Weights of a small mixture-of-experts language model, trained from scratch on English Wikipedia: 1 pick a token.
Below are experts of layer 4 (counted from 0) of a mixture-of-experts language model. Rows are named router (the router's row for the expert), gate (a neuron's input weights, with its number), up (a neuron's input weights, with its number) and show model dimensions 0-255. Each number is 128 + 32 x the weight over its row's rms, rounded and kept within 0 to 255. Numbers have three digits each.
After each expert's rows: "mostly gets" lists some tokens that are sent to it at least half of the time. This comes from a sample of Wikipedia text that the model never trained on.

# expert 31
router:083166092149168154095161165097081107149091140095099160149091161098096105162154170151098090097081150163162150098154139162093097098119153175156102147165172086085145105094154148112166112097157164145093102172165100165166095173082085162100142167083173153168164100160159173093094137156175095157108155098146088086156130162150086098154092101095164101140083158100094094099167099136099095164135166107094095163165093149164104154161088190094105105156155156172106095094169127123161095102105160138098164162129109095160090092163153164105154082085080098166155159146089169137157105099145103086136097156156160092083085144169158153133165092092166158097095084170092106157096170086091116155093162101093103159159092103096096147161166165109103158111162156147159162147096153089130088092165161
gate0:120144102161181123147139148096124135162111162105077144121121106111076150131161148191138071071108135104129159085158110168148125147137167162132083151151119078100096099099145123131128063064143193142128124163137106117125095132127092141156141120100132128215133099160159134078099088138160084155120168106144080074139149124148113110137130099106214092153140185063103140079168123181096121158111137094136090149163086118152093127162118182090098097180158174178129110109175165155191099135130122107123181163100093059126133089150146165119163110090034124153167146131059176127135091101095142143170103149137170094097111099186160137138140098102139122092101156135140136209104133081108129177078168136109122146151106094100067144142138145094095109091154127148150155165104167092058097081175147
up0:076110128096091145162063151134132104119165087171156140093134127119132194131197127125155107126103202134124121112172095161163092131187078113096067186101102089088139128094063085147080113128145109125186133150085169096080141102126146100151172099143108079120138149113064114103089074126118156126143100121140142154150133099182123192171148112050104094162191115075186169087108129171128127111149111144120149136072144129119113069127142126055125142152109099049108153138105127098115177090126151114050183163096068075120117130129112132140109112102160163134141117123122127126101097155082141173167090104155146116130134143105120141074109143184137119164108188122141105125074111121121118096081096108197152081086105140091108117131092130098152144118119186090120134106226172108110161142093152
gate1:108146107137150110081135122113065127187051169087077155148125159101104103140197179149091084124136169134181131097143165139115096110109172120145105142130114100137119132103101164136157102100150147157137109131169097145155097211086089126087173173065142116176129120179129148109103106134104122134117150121165090078126134138137142071189108048099161104136067149074124107093161108148096082140130136091124137154160135151195112144132101205106083128147134149190086085123161128112206114108120129156054136144134100095186079104136162168105171072104123109160170110135123127140172128051135068104152094162162105091114086156112101093148140105127152148130063081164080122155135154147096153160098168123129100135113106122114113123160153106108105156116154183128114166132034186105120072138167150
up1:123162098098056141143151157059077063152141163101119142140134142104138061136093122146099166107113153178101104093101158146116128122114139102139126175129104108084122162130189125084127155124118135176160149133117145087122132092131109152120130150187141203135076128075188129147175111144148143129092160194150151152184173090065135137135095185145123188124147123145164086102172097102141120141171106126072132163204147117130093129160163129163105073183090203156147164126131085147131181182087134084134070141159172126181117157128182131179128157105107130166118122136182067144147075096116104119171111126143179152145124156149160148176143113103127100165118150110098129147122182079125082124147090123113097106155043137128182185069146154068153148112114121101174110079194127139092130107124146
mostly gets: " Chris", " Jimmy", " Date", " Kelly", " Rick", " Occupation"

# expert 16
router:104156119149186173112134142082095125153081177072107131144121127119097084169151159137114098086108130137149155109158156146097137107116164146174084137149168087074163126089145165105157127112153183155110111185169128163136108180112109165091153194120178138138147098155174170109114139155129104138087157087161083110171159169164121100145105078098182095152115163096070135104138087190069128168144181098102083179173098161145112148136108171090120100158133158168093079122148155128151121109088175122108138152130104071150073096151139166096156067114074092147131152133092158163150079116150120087144104182164171117088100154184116160124152114074148132091124068202103114148123134093087112153062149119119125174169130101069102153162151146091120154111169189170173179142107127074107105087148165
gate0:039089073151068145112207107067091128128146129103130140130155086091084141143141130090110109117095132168182169127142137156065183177086109162182094061152125117176121074106172123138091131130126124158139137106141122098143153172136133164165157125138132123129121131103180123078137132108124104174097160075140176107122152096134159134118171173112186153182155049128093141086186164108107138140124136115118221121216152117101108145145121119185128160167136122140142132128116158109142092152119074088124169192119116098087167172178076148152126165115139134156131097240094147142113151164128084083126118141135074124125123094111139115134125113164131174106131164105138066161132112100170122143179143142161159123118119137147087112138134130143174098145138182144197143118135098171106163043130080
up0:096144084131084146118089187136150136100169175161139118119063119108084163183157122108144160170098148118123113112113172147127048116213182130160133170180111087113140165194033109106129080117164143120131124137150107110113144148141180124109146061171186144146145125115147110145104055147071141129194132139104087125081158065118133164082126124072173145093177167145158114127112119138122130137188186118115165201104119066105126087172141132183119129138105139116112109143106164091093192166084169135111129142132085118148105125154118073040127163146130149166180156136120121133131176108125131166104100112202167132107169141134131091062127189118090123111162112138094110156093160202120100129162127067126161097150125112123160119148121136154125170108057123138111152136156127131152123163114159
gate1:126202165162063155095086077158138179143146178131083143110158148087113172065202152119118133136097148135151152167114110145114117078114140107125093107167148173165106118137120168153162182098159117090115121123174065115158092174117112110149184134090080077154117162134105160177121092105107129062188103116175118121077129196137077123198144114134080093197073149156133172133115136109099146132149121078124158129091113138107103157094093127104108125200161139182131138167143079105159139208143081113134108094062148112154125087112152114144126094095107118090142085111141144071116137035125112150145134166138081164120107096137145154128153136139106056125073138171182127087145098126147159095143097114138131111097143160097155084112153100119122172129168129096115119130167164158068109198159131
up1:122107118124165113108150132093104162113162173107112135134085123145154090074128113174137131045118138121181140117145160188149121170130158120071184109113173123093145079112203157096138100189065146126119156159095110142125128082130102134134149144146139165119028087115159133102123117162174113137089148063131147190089147142080131140098075208115125209160131096119122132110133172089135106175150100104156136191117155154096147120109141136120151097168145145054158175115110123173139128129107153170116114200056153122142108130114120145123133116148074066162102156073127154096123044138124092120096052150088202099126106124160134155161194085113170086185136106140144142123079109066124107165108128144129134160138076132095161135136146126096117104131126100167139095104143147088088138119082182
mostly gets: " including", " using", " include", " throughout", " like", " about"

# expert 34
router:089172090158167164096158161098092102148088146096103159154094160100097110167153170144101090099087164152161150093158145168081096100124148178159100147170167082090147100089166149115159115097166154145086103160162102163165095171083091154104140166083181144158163098160166166088093135153171090158112155101136091080164137175172081096155108091095184114137075157084112086100168096149098092164141172106099105164175094156157115150163085189089111109163158163175109094086163119129153095106115161134107161162135103102161095095163144159102153093087094098161157161142092177138152113104138093098128085159159159083092089136172155158132159088095176157092093083170099112157100166093091110160097169097095110160149092107099099138165180166103107156113161149135153152133108158086128094082172158
gate0:128151092153145096102142123104128137176078100104126107065161104126099153134109153108087100101142161168137096140131162120129108133125138172174090128162193086123119175086150157169113124105131124092100120148151119191091122154183171133104187165192149098205082098141136101082155115098140093159164078166180128137073146130137135171110125150130179198146057149089116133104157134183106100128155072123115165179172159121104138100096085123128195176157106104178180143077105206134156093184129144119116139119189125127110160114106085135147171156102138136164133130174121134156087153099192102100092134125173066094103057130121140151175135126127145154082151158154152073211122099134099130153141177169161146157146149188133185134117122123130154092151135167123172173122154111077058128094114125
up0:097119135125154131163093162116202149118142132122123137162168099181085156136154132098140185135074130181165142121183136145141148082168104165156149148159118107119113156131108061115089102130187127165139095110124108133090118150162135153144140107204167113101105155038156111087114062127066163140159157041142145135124135068195109191140144090161122118132093145180127076061107151127102135077121143112170143152081152121118087169125149129071140101116143135130110100080113155152083130164070194081179208126150140062160093110140150112110111132141140153090114106114171131093106165184106037153157102121089172124129159153125129153100105176114141091126117163092128100140082088140075081086134165146137180101107068166116132122133136102133154144169122161126145148068186129143074145129140117
gate1:079148135102138155086128093061125125117119197120096105142163250117122116118154201128132081122124110132134139138105146134120116111103138111136127102162078140137127103142131172163132121129153105166114147104156115111170162181154137116059139184061134058126159100192157169122106124116083105092162154124127068110116108092185118184168120159093202141078165131100131063096110116185084166131147176132136146140094133141140140128140093154153097124162163126145091097148125118111207110142112171149122136103067129176119091075135180143136126126097151063111148165129141103095155050134081102139181098172149092138089130115099103130180127135160153092122083131136113143107129144167074141116120086144113137211106088101056137140171138178121083183122093124138136113119140148144134016126145115
up1:149123112151143080182135161084071083122179103137112158172140083107138090077121101111094193126167178129118107110107167126112149146097110139103184106068102091106116094121215142106161114167105114138133108173137119112080090164127154135139115093134157184136123147084110151180147167204087094147101097124156183176103185165073132111085133134142080126138116109164141177108156127107094071171174048066115139199212149114135105137122166127115112115165097128147111143167090161099129127154104127073126092182190056168176172095129096130123120115088109132113075123110172118130142120109119114112110151119126196131083122133178134123114187078091080133156172130132094158129114190137137085139155166151170107109131184101128142154113131135107178085147152166137153167138108054118107176143134121
mostly gets: " served", "°N", " remained", " serving", " serve", " lived"

# expert 9
router:092176099155144135098138177096106113155081152106104145137104147079085111161149167148125090101094114161163170116168133152099121107125150207145110134170162081098160131110145153112186083115143155150115116169146129150134140163105101137085155158102159167167172093150145152100110161157188084147131149100150098091150150168147091100142084091095160120124091138094091094082179093155092081161112175113115103192157099170175096151138086169088111106153140157203126072086201137131178092092102152113106156167145116092189103102164147143083149084088083128155179190129103147162150090093145096091144083147159145082109097143175141139167147097071150158119078105181117097144098177098104115133113172111112112169148085122096088158139160147076094156105166166160151183179119140095125071070151142
gate0:090173084133129134154142124082134097114121131144132134121150129112079195154129196154110116133118113114125122129172139140161153138134150126143107131137171121132142143163195156116069093172121153143102094178140145141119127179146092091082113113155133125171166085105158161143063168128147099139115125078178138084095174160117145127123104110114139112148125120054053153116167105155057099097105119099117132166151166105095094125120113125135112179157103137143132098192154185168143104140119129109095111148116094109124162139139094128079132098080107171138186153183079139190164054119074107099100164160184099107105149065197095036134102120104088195065094138073133119127178082119132181151159135133171153177108070160126138134147129132118142117098180102148172177168153129046056072119124131
up0:103125087124149129170139161098126120092094126146126167166114074139079133136221121118104200077109179188160102090137133151133130148178176143101191191139139056126143139166174131116113099169180145137057062134139134136112129113152101133141121111173124092111105136112149144159062141069115176137120132068122092136159210093161119179130107108123167115139065128140143164118075101105106075094144120137122117165125140133096131137104167132174148136219110108094135073119133157131127133127147148122197121123138082092146146143159125126116085141132138166135165120136102163147133081147097130122139089102169109158116201128101141070143125180101121158108180176042114133112163125164169160117107140173070129119120103143144102100141133174102101149139096168146150203117203179131060204123114150
gate1:116166136155081109132142119118118172131139148131147102133164200130138102059201140148127066153070128119129160154157157112168142046103117066116139143127101183146150097157129159144126155110074101118149108123138089090132155210102168165152090142089168102148143165206080171114135060115138094136158137083147079101097137120198154148159152143133108097117144137123119158116137188067149073157125150080143168159116151127180149180134119132139102127146141147185121159157083105087192116128070146176086153174049062139147122116065147151112149143065104117097125150111157134048102067151131127147142084111185125169171159144162125155087133141154148103105120110181125122132168093063094105121148123147155094132118097150116068106131124138163139134135170160111126113159064140133074089122157166
up1:131109085137129066149150148105108151144122097083105147119116153118148119124161175189110139094183127100137135058138127170123115184080115107107167148089120136101139098126119132151153085196107158190149132117108140106126133069093147146100106110165114126145041125124157168118103172160107110115083092152062152072162130119143176099157146234176184183124111089114139158099203170069159106111150128078183143162137123162109081148109171133125124088169170147131113134195134140149146167076113197135113091157156123095122180162089186098153120157091137112150134108088121104135134070123121112137151114163191201143057128200136126132118152122118126127182133160122132143083118074113119107153141096101174105128113131087090150179096113118075166191150154137154175146121141147159089113103090080
mostly gets: " by", " By", "By", "by", " GBR", " starring"

# expert 18
router:083166092149168154095161165097081107149091140095099160149091161098096105162154170151098089097081150163162149098154140162093097098119153175156102147165172086085145105094155148112166112097156164146093102172165100165166095173082085162100142168083173153168165100160158173093094137156175095157108155098146088085156131162150086097154092101095164100140083158099094093099167099136099095164135166107094095163165093149164104154161087190094105105156155156172106095094169127123161095102105160137098164162129109095160090092163153164105155082085080098166155159146089169137156104099145103086136097156157160092083085143169158153133165092092166158097095084170092106156096170087091116155093163101093103159159092103096096147161166165109104157111162156148159162147096153089129088092165161
gate0:166126065163155122107178144090135129157103083107095086064158136121055162175102128114058130127139114151140135142097059127149138143080185183156042178088118135171091135088153128137125150097109151161123115139167050125136102158138135132146153141104130123177097047109164089081114178124110083161125120114210065148068165107125135105142098140100148137168078115159158125085227123120141172123121131167172125107150132086145121118110154133142073101157168111180091099155102168059133090144105106073077114147117104153139100140105113164140136125131073195177117135166129121135126135131136143129114149177126118061086102116088143096096112069134128135080119116151073113141127100117136108149132173156165168105170089119095143181168130100091196128155135146141131120120141150073063144088090126
up0:109156135110105172122122147109082149120118116128121126040137055130122111189152095086158140132139192127130099134151077136125135077160096159079152180127102067124162145198121111110138140157136127100123065139121085108090116131172150101102174111136087147109113143102149089144163176133056118164099068108107154158094170119151131156115141109097147130191098143168183143091118126101139145074174166155192132144053145076100108075116097144150105126154115128088138089171110146077124133131146150114086075183182116154176125143149167161131116150139164136084124108080155131097082158091062094134141131093185110110117166136122180140076153182126115126129130180101136085122100137178185114142133118113147167061074086177057156133158107109093114154102064123188173137151170108082107142072119146
gate1:079174128162168159091150138086077089138077154100062134168145174112113102133172144170114120116115130130180171111133146168107100094103130173133083147148137101117181096078165156083136122101133144152082105169158101163150102171097108166085141180108171138161118119135154160103099134141144123138153162093126055097105147128137105111148119100086169106130090171086082099116164133118109083137153157078158129169148102140152110165129117219092123097165109146176087093095167143119177090085094145138079136112104110085169065078145188157114178099083116082150140136092074136161137117071101059090151042176156127126152091155154144170167159114107167124095061108194099111159112128128116138160058140108107080153149109102102098124180151146102109140125135177149149180137081171082108114137153133
up1:139082103203121107127173188139084140136141107101126163111056210127147038155190146111087107121145131116163079123091060102137082144089157072158195166057083127096112115142106092116109118168125107164145112118113080101090103131164129123155111126158119130134120125123132135179052126184149094148110158106178175090114145137076130056111123123162115169128115087152101117138154103131082051163140105060082120163140118111050131137195108134076149137097186146103127138144129093181155173144144122147127140180105140116166177129124138127157120108127128121117130137134136138136169077100147135133103122133138161109108099125160154115141150106108092132131157126124081177157109127124146126096093151190138170194089112184095154085134217072093110082124118169117144108107124125175143217167127126
mostly gets: " Animalia", " paintings", " historic", " entire", " methods", " Cemetery"

# expert 10
router:139142118159168134098172147119097092160133168073080149140072145086105096181171145131108116102117146157164158102139122121085100107143156120165137128159143078095139123103162158139134145104130146104098081126177126145154074162113076178128154147067165190177125078163172147070076136144173092153099171139130110085122115156154101111150084111113136092158056143130112105074184122180112087154137154105092111165156079138170081128159106187132092080161155183167106094112192119124139112092088160087100163179095097102134083091167149164092165118096112120159204129119102178181172147087112113074126098159130151100070082176125158168107176138102148156124126070158108120116101170114070132176093150105102086147162119117109081143121186173074109136128132160130179132142094188109150106138157138
gate0:143153126199161131113151146134130105114127161131095095143135103112116214093163179158141058169141151140151111190158133170129138133137143143153130105104174177160062070130202184122147123088123173168140147157189107140164131122150083086145147146139111158152154122150134185082120154084141140114137149148175118085102152123149166102133161116105182127164051161115090117157090146184098158102087162158128133121174132100108068116111116122129128115161114119134152098094036161095128145164108126105085077131147153104132215077172088117119143142119085126139194197134079131202138136091162099160132164106112062106123115125119068125089141107133153162086176152128118168169115195164128128135145114129138140156108089178143181158084167150140107084143151134091196103106176100157064129099124112
up0:108110114135138122092123145149126166144137123168121127145157084120085089128192062073139170118105179142169153155169136148120120126167134153193160070082115023108093133160054156078123129108146138078149121116118112130099139070111173145145126142159077111127114045051136138118091111095122136134170086092153161138079218081159095181183108111134144177159095189157093058115132159150117144107129178097168117136122095128112108103129145140119130109140160104102164067114144171111096168148090113107092104151111099082141111109137138108137070091118116137102124130087203104124114125092102116120126085087136112072090195196122145102114118155144184100133134151148139126127131186190137182101158109161091185102098081144109096101125125147150147129173147122079180098152196080152150137130132134
gate1:124126153113119151151113127121122172116136180121133106148181190126170118062233112110128130112131115066179141164101151141129086145137118124063067120150103150124177179140123189118113146108117107169056148073149118149062202125129130109129149126211153092148146157134141148135087117135096141150161108100131067053095105103164125179145183113078102135055070131130140100184132160079156128083102127104109190163160115136192101151113137141112134124112077140157115107158148082117159139177102165147110144108078161134104122135118226149111170094115130115117147138143166106078105120121109134106094124157123079148144100118100116149205147102147131085123064104158171121089105173103068102095118119100091133091063129129117157124169196127119093153099170149097148117115109176079116100148159108
up1:116193109104170184109130113152076083128081092114139117132116086143115119129132171151172136084127189145182120094093137148104103168056123076175157108136154097093131115218111088110160134165122122137145150183065083151153107085101129163129104099144146173138090138187139112121150212130148077114115074117162161162132039118111132123138135164192175147205119117172133133133132115103100046148140115143144116196126158121063072104146143120122127102163168095120161170101172132160140177161088141088125125133139111143146077081102114107167070134131130085103179150121137062134157112111120070085149055132139135105182194153174157125128149120156159097172110136153131157087111127121122144078090150105138080184109111134109151138125131145099113109100143152181163113099145177164143129133072092
mostly gets: " returned", " land", " action", " space", " goal", " decision"

# expert 12
router:081171098140166157087152160092087100147091144093103165146086164101091112162155162165094097113085171171159144096143145164100098083139148179153094148177169101097155108081162155114165112083160153143084105166164102165188097162074075169114149172081181153172161112149147162104091136156160112161096158095137088082154124171144092093165095109093156104131087158104075090108160119142099097164145168102102095158165100147152102153173099188111101113155162169163096107094165133108161096116111157145099169161129106103162082103172152164092162089089086109182147167141091182136156107098160107092132088151143156101081095133170169164142163089105175167101094086170082121153108163096089100152100157106097099153156099113092085139164153147115122162107164152142158178171101161098142088094159155
gate0:104173123111142100135162137068126122139111152129148074060129109095125142097113090124101117089134123100132128099118168157086156126142210188135081095159147125148102086081125166111151123135145163122161120106132163105194142170124062083085186157194127137149123061098161144124186146147133065131076124082224126129152122111086144109097160138057228107159094112120166149099124113187080163108169121158075122124177171112138123102173143127148101094191126121144183130149106140153152075155150125116071149095132142115136124106145094089118113142114101181180168091161063170187121128155159075155142187150153112097167130115097147132071147097113092074130109110152082115151146154162159138145121172149184173120121079146087159149115173150109099134113129125131160109075138076145080138137138151
up0:092087050116141186153107128126091175135120112164118126106146059183079161132167132072137176118071165154112130129146127157178126138190138160174132131110106075131165137111071099106210162089135151157128125095151120160115122138129143100135151113128150167148117130104083115158118096119139106139148099132105109131125143160148159155152132153081165100140138162164143050085080108133131111143175188163142151107120141139099101093092195136116162090197084107107107133102143102128084123122095153106123122176055155113097128136111134129133104110140127154205167128120105113121107138146095147132092108151116136127196161178123171131132203104157115127092148105125148128109109159166099082162114183174095159096133103162096181110144096153123197172132078196116101201066255112154095119176106139
gate1:132123083174135142090103125084145149143133111036109100124155177093119170095125161147125103127171154113129145134132150100120123151143214145125121150201180075146174147109110165154161110082115130096107134106146069092134120173139158175115154182100121091160075136100148139138115055152077116146142103123101078078069123135149075165157150130117140121148134135103122121110167185121154136113118106094066195128129132142150134146136138144103110088148138165166128126138129111061221103150150149165108137162106142138098070123140200129155159109090052123160196118097144127071104080163096107127112116127165073162103125107128132161172173140122141135093096081200174152031182174153120134094175111132143082129061167151082101118158150069132136151095179130111144096133133167116115070137127119
up1:104127142117129146094169163137134109110141097108158117159154160141132079126124188123184155077105063138140168110109153150126086140092078087175119154108077121090115118176168140070140158174059121175161107173139104144136092114143155124116099079171146148115126071177145129100144153149139130124088158124176166162158196097107133118077162134110131242138140074130148075142191131112064112166176105097161148201139133069109107130080132132149128139127159114105141225135105133148073177113072125159144088102109125111169117143119110120144156192168167113133121154120157103122127156106092138131169111156180158151152152110109111033092167125122079142157117096067139129148159114143071086137075158147102132140132075102117190133107130120118149129132080079147140152098134119152025126143151121
mostly gets: " Several", "bes", " several", " tornado", " least", " Ruth"

# expert 38
router:084166092149168154095161165098081107149091140095099160150091161098096105162153170151098090097082150163162149098154140162093097098119154175156102147165172086085145104094155148112165112097157164145093102172165100165167095173082085162100143167083173153168165100160159173093094137156175095157108155098146088085156131163150086098154092100095165100140083157099094094099167099136099094164135166107094095163165093149164104154161088191094105105157155156172106095094169127123161095101105160138098164162129109095160090092163153164105154082084080098165155159146089169137157105099146103086136097157157160092083085143169157154133165092092166159097095084170092106157096170086091116155093163101093103159159093103096096147161166165109103157111162156147159162147096153089130088091165161
gate0:146145111129127120139219176150095178116087127090075166065173129117124207105093128123144121111125144156113082175183146133099133093142171123189088151141149109094119147120159117101133143149136152143116113163120135127098135176104128091138139129176176131154122110133120146046125139185138087156192147095197098118106147130127152118136159116085248163135086148147120114103156141170094162128102149113067154150175106120076074121132087129148058137134070146163142107160116151149128119140134075112108162165114125169122129137172088147144157134128117130153153135218078119219108118116158137170141177152156112134106112147135101139082168135148122112071173120081118120162171185166112137165065164155101146168104179152125125113105101122147164041085119109149152142140132106110050103078156158
up0:133142152106132123120132183131142143146106073155137122197119129132142173157168157110155189097065149123159121123109119189134099121157115120117071144135094045112116175188118079090132124203142063144060158119150104155088145144089128100132112127202151052133095178099109088142075098121061167139179123117169121110141245117187172142164121088119183135075098082151155162113070123123128146125160155093142144159113102103125142105103139135093144129101151131132122073134141094149088170116089117079180144179191151139116128152119099128158082129141138171141156195168142126155113126153128150115097093142159139137091157147158131118062136194136192164097150152130140104072100189170102092137117136147106141098094144146127124112135110135133148145119127102064134173109195131126072152127108191
gate1:124118149183168184090112097111114164112125193077083178124149177186110092107174154134079090115070126125130119150118150178132111081162154070113118137149102152139193143147133160153102162104143099105153134103138108105165169206117139146140142176089122117147148110158165079114046137122137167141230137098161065070126081174132125153155117101111111077148123148076196077142109109141108124086142173121149184126127129121140108144186086141105107131166070105140163103163127132091148084155090140135083103152060108126188115065130178113145182130123168117138087105111158157119101096084216143108128101167156109127122093162064108159132183171150103125100084126148179136159127149119111122079101113181119118121118130154142159151118149139159091146078170133150170121152107159052107119153129133
up1:116129105104127099118174122066114113164120180096108087142086244107160119116165139090137138104084142128169151135108100151154139125074094107133135151104115122110112118161165116108141091113052065131141107182136129145057150114129063153123147120162178151129099155107128108132122128184085107149101115079101198108145116109121144110146127159170153189104195073166142128099165107137110089150110157080161123167167142125115143101143194125132091130151208108134128150119113088193109214101069132099149130198112165154126126189146133141166103165150121126162138134152093121136144038116124122100131153125082126114163109156186115164124180076132125126206119082117111117066099102082145149132127136096108104190116095124124104178145139170067130121156104134073120097079196168173107146098106133
mostly gets: " Kir", " Genres", "ič", " Vij", "ț", " Vas"

# expert 0
router:071165091153174146111154144087072103170093126092122162134093148106074126163169146152087088115071156133181153080131155169120109079096141155150119124152160101090160097070167138117142109104157153149075110180149110146143112178119087173130139166087184157159134094149163180083102134163165093170075172109151117097156145142138103101141102104115159102147103147118113102090196106121123093166130206100098109193152101133160104129155086179099096121143144150143094101101145128114191125091089135141082148178129128100176097087163151173088169082091076096163158150128086148117151100103134096089113075175145154116104087131167157170139145100080171153095097107174081117151127176073103122154083163094081088154137078105088092145174137156109102166090157184149130142169106127078115105081139169
gate0:131155124111180114112202101042201134053070135150128070067124119114102162084135144087130130114102133127155151157113142151141180157099128168196093126138191127139114137131172104137130132082076148122122130132094105115161103186148097152137125129158174176135135135175131108091130116162164098200154179080172132158098157104109119116106148150094156084199117133071075124079164140142086165108194099205209165165168184110156063097152116117115123156179158124164121120146087144117139090121128150119132131142164156134119122108158091102059114150135129158128140112187081156182068125081102102142123120114150098104131147073099190099121113141096112192109148155153143071161147111124160179132151169156181134057140107153154104102101165119120142095105093112152119120168119116114097111096137103
up0:107094117134137107098164169109138111085164150179154111155074101147054104155175124089117148100098157140139164122115098176174146057118172162104164099106143109110081058183089098110108082127114097146139125125127131130129131139136130135142144158155161081129148114022129131077112114150138158192140145088129103121131202096157177163178091104091176128135200149142127122134155114158130113135134137152152150183156139107105077080110174138132147149141149134114143066118074159131130093148218155154102201189178100147120098164158103102131070131146101236115162138140109149187080188138073113145192108103141158114145167137146145147107138196154126115127117156166079117136130128138107044141149135116095103086136133134094148100149111149119113092144076199132106160101168105136121131141170163
gate1:101134168137100104102141131093114119125118215128119130134118213183117137066139158082110155160084099163178169120085124152101110082089102119088057151149084128183111097084143151132058107120116106110135088142195098115110177207136126172124112156080131090090141090095131138122156116186077179147130114089100059129074141136157073114146163095124166122096121166125172107098131113139129149078181179063126150174096136094147194168144089141112071176150162111162154164148207176137160148129107117197138137170110121093153115113117182153145103120164137097106196148125143115128175114095112067122131118127123116136105137156127103137149144159124143098087104110145083113118159174166063108191169115147150169071113195147144159138114109123126110179155124151132096125113086082164105144123115125
up1:138147141135125105099163167084081179136129121101121130153174154128152055154135121152117136117146135118187096093090107113168104153114125136167200150124138112075100139113182125114083106157080159139194183118076161109140165104128134145110131093137126115092114126082141171163127046136147073127104083112139142169179147166155108103086149143154170158194168095140115111122167127094113129144171071136144153143161085154131099096170136127100105083135164143072131179144116149108100174129119172146157065181129105178167091105171130072166069122117049083115104106133146085117131040144094087133091100121118169101165197090208155108141139122103145122186127102133128166113142121067160158046182123177127090157130125106104152121126159155113203108121132130051132127089134131175139165126129114
mostly gets: " Of", "]}", "ek", "ş", " von", " Spec"

# expert 14
router:100135098172175157101155160103085083144086132108117158156094140122085085160166174130086108101090158153176134114168113129095106088123158160163097107158140112077142106107151155107161081081158174144087128178179104156158085153105100159099147164085187163177156094160150162087085137166186094155124160121159115082171125148155099100138080096101174111139082153096097075096151092123112068148132164107105100158177098138167119162173096186107103121173146149137118088087161138111168127102083153139118175142170121096142081101178135135099140090083091107163136147152112169128171113096131085082126113150126145098068066134159159142105161110087168168085108092196117086187084178087080105159112142088063101167150089121113107155170172171127108154118160160141154138147135169099112099092176152
gate0:155108144171173161201141124093070155116101132113113144113177121108082145165136149140122068131114166175184166154168141168159157125114121188129128108140164095145095133121209133092108145086124154173157122182136152137137142199120092152116119112150083122196136126076133140115092139143135158177133096145191123120160154176098170119164137124091151125130102116088087165132171149189141108084167072121116120136162134085088088109085099130124103090082121151128158123176111172117156060122181091076068186126125143165130139112187099129104159171118059154103130157165063120201141120093149122153123131095140102069101090106079078128125132114137154171094152143140128058168123141161103193146198152112167190175111150175119166145099069122111123142138142161118145144120113089151048123153122154
up0:093071097174160139111159188088074163022145112157132174126097098101153186167156171070139162090096150115162129055138107175190110086135126202154173146114140133090140076136145094103090135139136108130096107144131121189123140073132162150138108074167163094111127127115115155118087043130071112098149071087100131084123146135207177136155145137134154134115177206181109135087126100136087082118121135108169107180153116127120084139155157134127137110170144153073168087148132081111157199139112113083144119112127136126145123133177128142127126110179103167143130124148093139098104175132068116144104114131191151132154130121067141080081111209133096124148146127211153145135101092128115124139118129154119140102126120119101077171139168124133123122117077141163145171128198185154141154119142122
gate1:095194186138181105160081112158141081095122167052106170169158164076092151072187092091153105145132131128147167198100118149123093134118123134089103153139121184183099162099121178165145131091112115107136139054203132162141169148154121146146111153133117063175167135151134175108128090144131134177172128110125130068077130158223101192113100079082109130123104153102119099142109119154150100080108116037157147112176093130127097128112143133049119137182123146187126128134123113117147145179097136125085125139088156150111170129166161157084163110116154105094100117157111090102084136083139128165193140189164100105135090161119048141171120176173141103109128104131196137084086133098141094146094123082102125143099108113146131132162129141124152124134141073101136106149119143124167091172115135
up1:155067125166159092106179178158107131129106116169112193167170054111164075073147098161110176146136111131221137112116139145117116137060105128119168148119141124045143124129155079096151100142088085173164187151161097148119092122110131187138118128217123141177040124173157137087090158194143108116091114088186161159168126072105162144123114138167118161148164131201113133126130117102086105124117111116129141171147141121075095080162165127148150074094166138134138172150119124131126171200075103076156063175147127126157149119139130123140109129091094105158119069061123129134146140128074080117101116120135141113145198100173150114106113107128107111172128171127133128142095086096172115116106178148118080172104073144096179124108143131109101115103093146135141131072162155127111093114138099
mostly gets: " York", " Washington", " United", " Angeles", " Boston", "chester"